{
  "num_hidden_layers": 13,
  "hidden_size": 192,
  "n_experts": 32,
  "experts_per_token": 4,
  "d_expert": 64,
  "d_shared_expert": 0,
  "hidden_act": "reglu",
  "moe_layers": [0, 1, 2, 3, 4, 5, 6, 7, 8, 9, 10, 11, 12],
  "router_score": "sigmoid",
  "normalize_top_k": true,
  "routed_scale": 2.5,
  "balance_loss": 0.000114,
  "balance_bias": true,
  "init_std_router": 0.0289,
  "lr_router": 0.00098,
  "vocab_size": 4096,
  "norm": "rmsnorm",
  "norm_eps": 1e-06,
  "tie_word_embeddings": "early",
  "optimizer": "muon_variant",
  "learning_rate": 0.00944,
  "beta1": 0.9,
  "batch_tokens": [65536, 131072, 262144],
  "max_seq_len": 512,
  "train_tokens": 508900000,
  "max_steps": 4078,
  "dataset": "wikipedia_en"
}
Below are experts of layer 6 (counted from 0) of a mixture-of-experts language model. Rows are named router (the router's row for the expert) and show model dimensions 0-191. Each number is 500 + 50 x the weight over its row's rms, rounded and kept within 0 to 999. Numbers have three digits each.
Before each expert's rows: "gets" lists some tokens that make up at least twice as much of what it gets as of all text. This comes from a sample of Wikipedia text that the model never trained on. Tokens count by the router's weight.

# expert 12
gets: "a", "i", "o", "an", "e", "u"
router:526435460459459525609508401466531631397445598544501573595474548448457478434529482487440564540474517572550529453415453535472460590567458577457522505495465467465472461516437441436521533490422454489490533404487465480574577511521489612485490465513494525512501568451496484466466401498500413473502510460481485537431526537604498532529463438464531425512514530402472497475520546401627515456545497506491521476465498444491444577537506394495515435435496495423554518498542505475479524579511399533471431569470582496550517531584470457468469492526608475506499480498399442442518594531505535539

# expert 13
gets: " to", " of", " and", " for", " in", " with"
router:606419404490538510575528470497485482455429499508469539596475550480554507473540488476514487462399506503480505486423482515514529427613498495442467404489552470487529483556453462435544447634479487427473446428536458506493552520434447525521559437580538604520455500501501553448530533464511432483514503515437471468470490467576481554517530481412454434560562555544459496506556504504542629503555499572590512490475567444534481514401511487442525506469482454455564534550517447492468500528572482572460468507417517544631473467550416435456532371490540499469435433629478530514374446466495533520

# expert 14
gets: ".", "\n", ".\n\n", "-", ".\n", ")\n"
router:623468461509377422583515474408458530538443448563520481524555565482536501444537452457583502552416510506475453486448500539431488555505495406572423530539418472524403478505400454456589425586418506476502462416493469542528467439453560671524523515509488544507413513521555516562474534475506467406492528634561548423550494449504444585457476466412498479563628502535565445520530545412518514478469450528533459549525497509504520420470536540406541535527537517461528460418503541453461516562433521553465467497484461533518537478513505518547457552487510490511480505545527500502465582472535554489

# expert 22
gets: "ed", " was", " is", "ing", "ated", " were"
router:602464454470513509566461383573449612484418423438492502603452527464564538404631511533504453509468492579460525464478488467473513510527484506483489465534523492538526536517420431540582529540539441399487421496611426505439506452468529494493518431543490507440513537500426503498493514575509585414541487504505547544447470537470467509481569425439551559513414539543468582499549464524551627469515447546499540432452472489505517523433491555382543401553498520456494552497455473435432514496455527505578516490421550433562499525458439433489493371461495456397506454520520505538456578498489523441

# expert 5
gets: " in", " was", " on", " is", " at", " were"
router:586363469459605477522483392457525555442386492550467538614494522510509584448510539561429470518500483493513470473397571520441511503551477504522541486444485509544444505533458419522601530550459478488421439479587517522470631382569536467432403491593563518487465587541525508450492550581471513455560503477535518565513428505575445507533512496488530526535504567548611572455559464509491593460555552490554573506447505461541534475454501532358540472529483517519513549533441494486371556543488469568520484496525516503502449492502474433455491509458513499407508529553463529539480488420492528464

# expert 18
gets: " (", " \"", "\n\n", "==", " a", "==="
router:566419405509534394570513466506449540444427426521572513528464415583522527541486492481442489488452546470411530464483534556462450545510488505440490411516468604497478490499455459497578481564509552490403516475469570403470517488468502474408520499565580519513496564515504548424370540551465415486576538571533493428493438534490551527553464486440510501580436468452399497451524435544485471487568502556568502553437428494536405528506453445417490405454464545454493554478424428516467635532431531534483460475505528514546470512462475464555475448514521492462430412529593415561531538545478451477

# expert 30
gets: ",", " and", " |", ";", " as", "),"
router:628423479531576487494529462503535535436350489501567608518457497481509609490510498463489550507488469528549492448475482519512519467510497476523536439534521513454548482514437529404557468571478371408460512422471516463388511536491500611442556514527524547476499500487448479416511486508441448516557466646459487455456512546539407535466528446447495428569547458471504447493541503434526515495516527567566508463469561472495494531531561498414511457431478461389485532558537419477540639554422503514404422447454507472521472554575443478487589467464515456504468435488443529433428586500494550519

# expert 7
gets: " |\n", "s", " p", " s", " t", " w"
router:624407409522522506514468453455409540450452564503500513541528554575478466426522457457501532533466531554382470570488411580466535543474536526484549455430491476497520526589445461494501533565446469542395437544459486499543509509564471470505492495544482594451429531495468509546433530623553478573467464602608512542487451483558458599522499398477503440558490557485461498537551407493525463474442521553547590516476490483458537491530555550448493506501529517426528490526405415472562494509484525475460312557503566537540524486469519451624479421463515512472459489562507553465474565495532546484

# expert 28
gets: "A", " A", "C", "S", " a", "T"
router:540470386518535399530491412480472541440555501600486507504495465503522518375502497502397423539431559525420492580504557499437458542473525418516553431529389495483487472591459495517566541603507481475512454487464497557500527449517465516566371407521507515511518489504490415444390469505511408421472516609475511487414482530468566503528436407506432467528556510484464526502552493477509593526489527543539455546522509460545486521511448414459485487537467526454493561530401478455427529385460506531435491470552518519517497443531455547507442494435548388539493454508632474399490525483477432445

# expert 31
gets: " L", " B", " T", " S", " H", " \""
router:564475466570534398644445466421492528530464503419516555488477429500456538468475537420498608517505460558490530498532469530448509526582446536490542504512425519508453501516417520445583526530488499411499476485481530498492601453395446553409475476541510535553512585588519460539515455500408472398551496581515459557519504483487468587602484450474522525560435482509482484451562560522555655382521498489470520522457542522525497533541494429394481436459431571535572516553482474470420505559413498476502456461581545505551603487539466523587511463552535510514484482524573544427549553536529552493

# expert 3
gets: " d", " D", " b", " n", " s", " c"
router:533434408509472518533500457494388605475484507400535528443556464512526438470517508489435513540496417493485430486525478540446572545438469492514463426513482519487464524551348445455576479536509456540545389505474553454482556464642473509492481509518451596504480491557476520511472561534488476521556565533510493496471413611489525514481529522519576528544405557483468523528534449545556557504469455536512451539400521588482395488572582519485505502529474514432479478515525500362449545534504470508388365452510547473493449464443472459574498405532445523502490480553611500487493617464437531543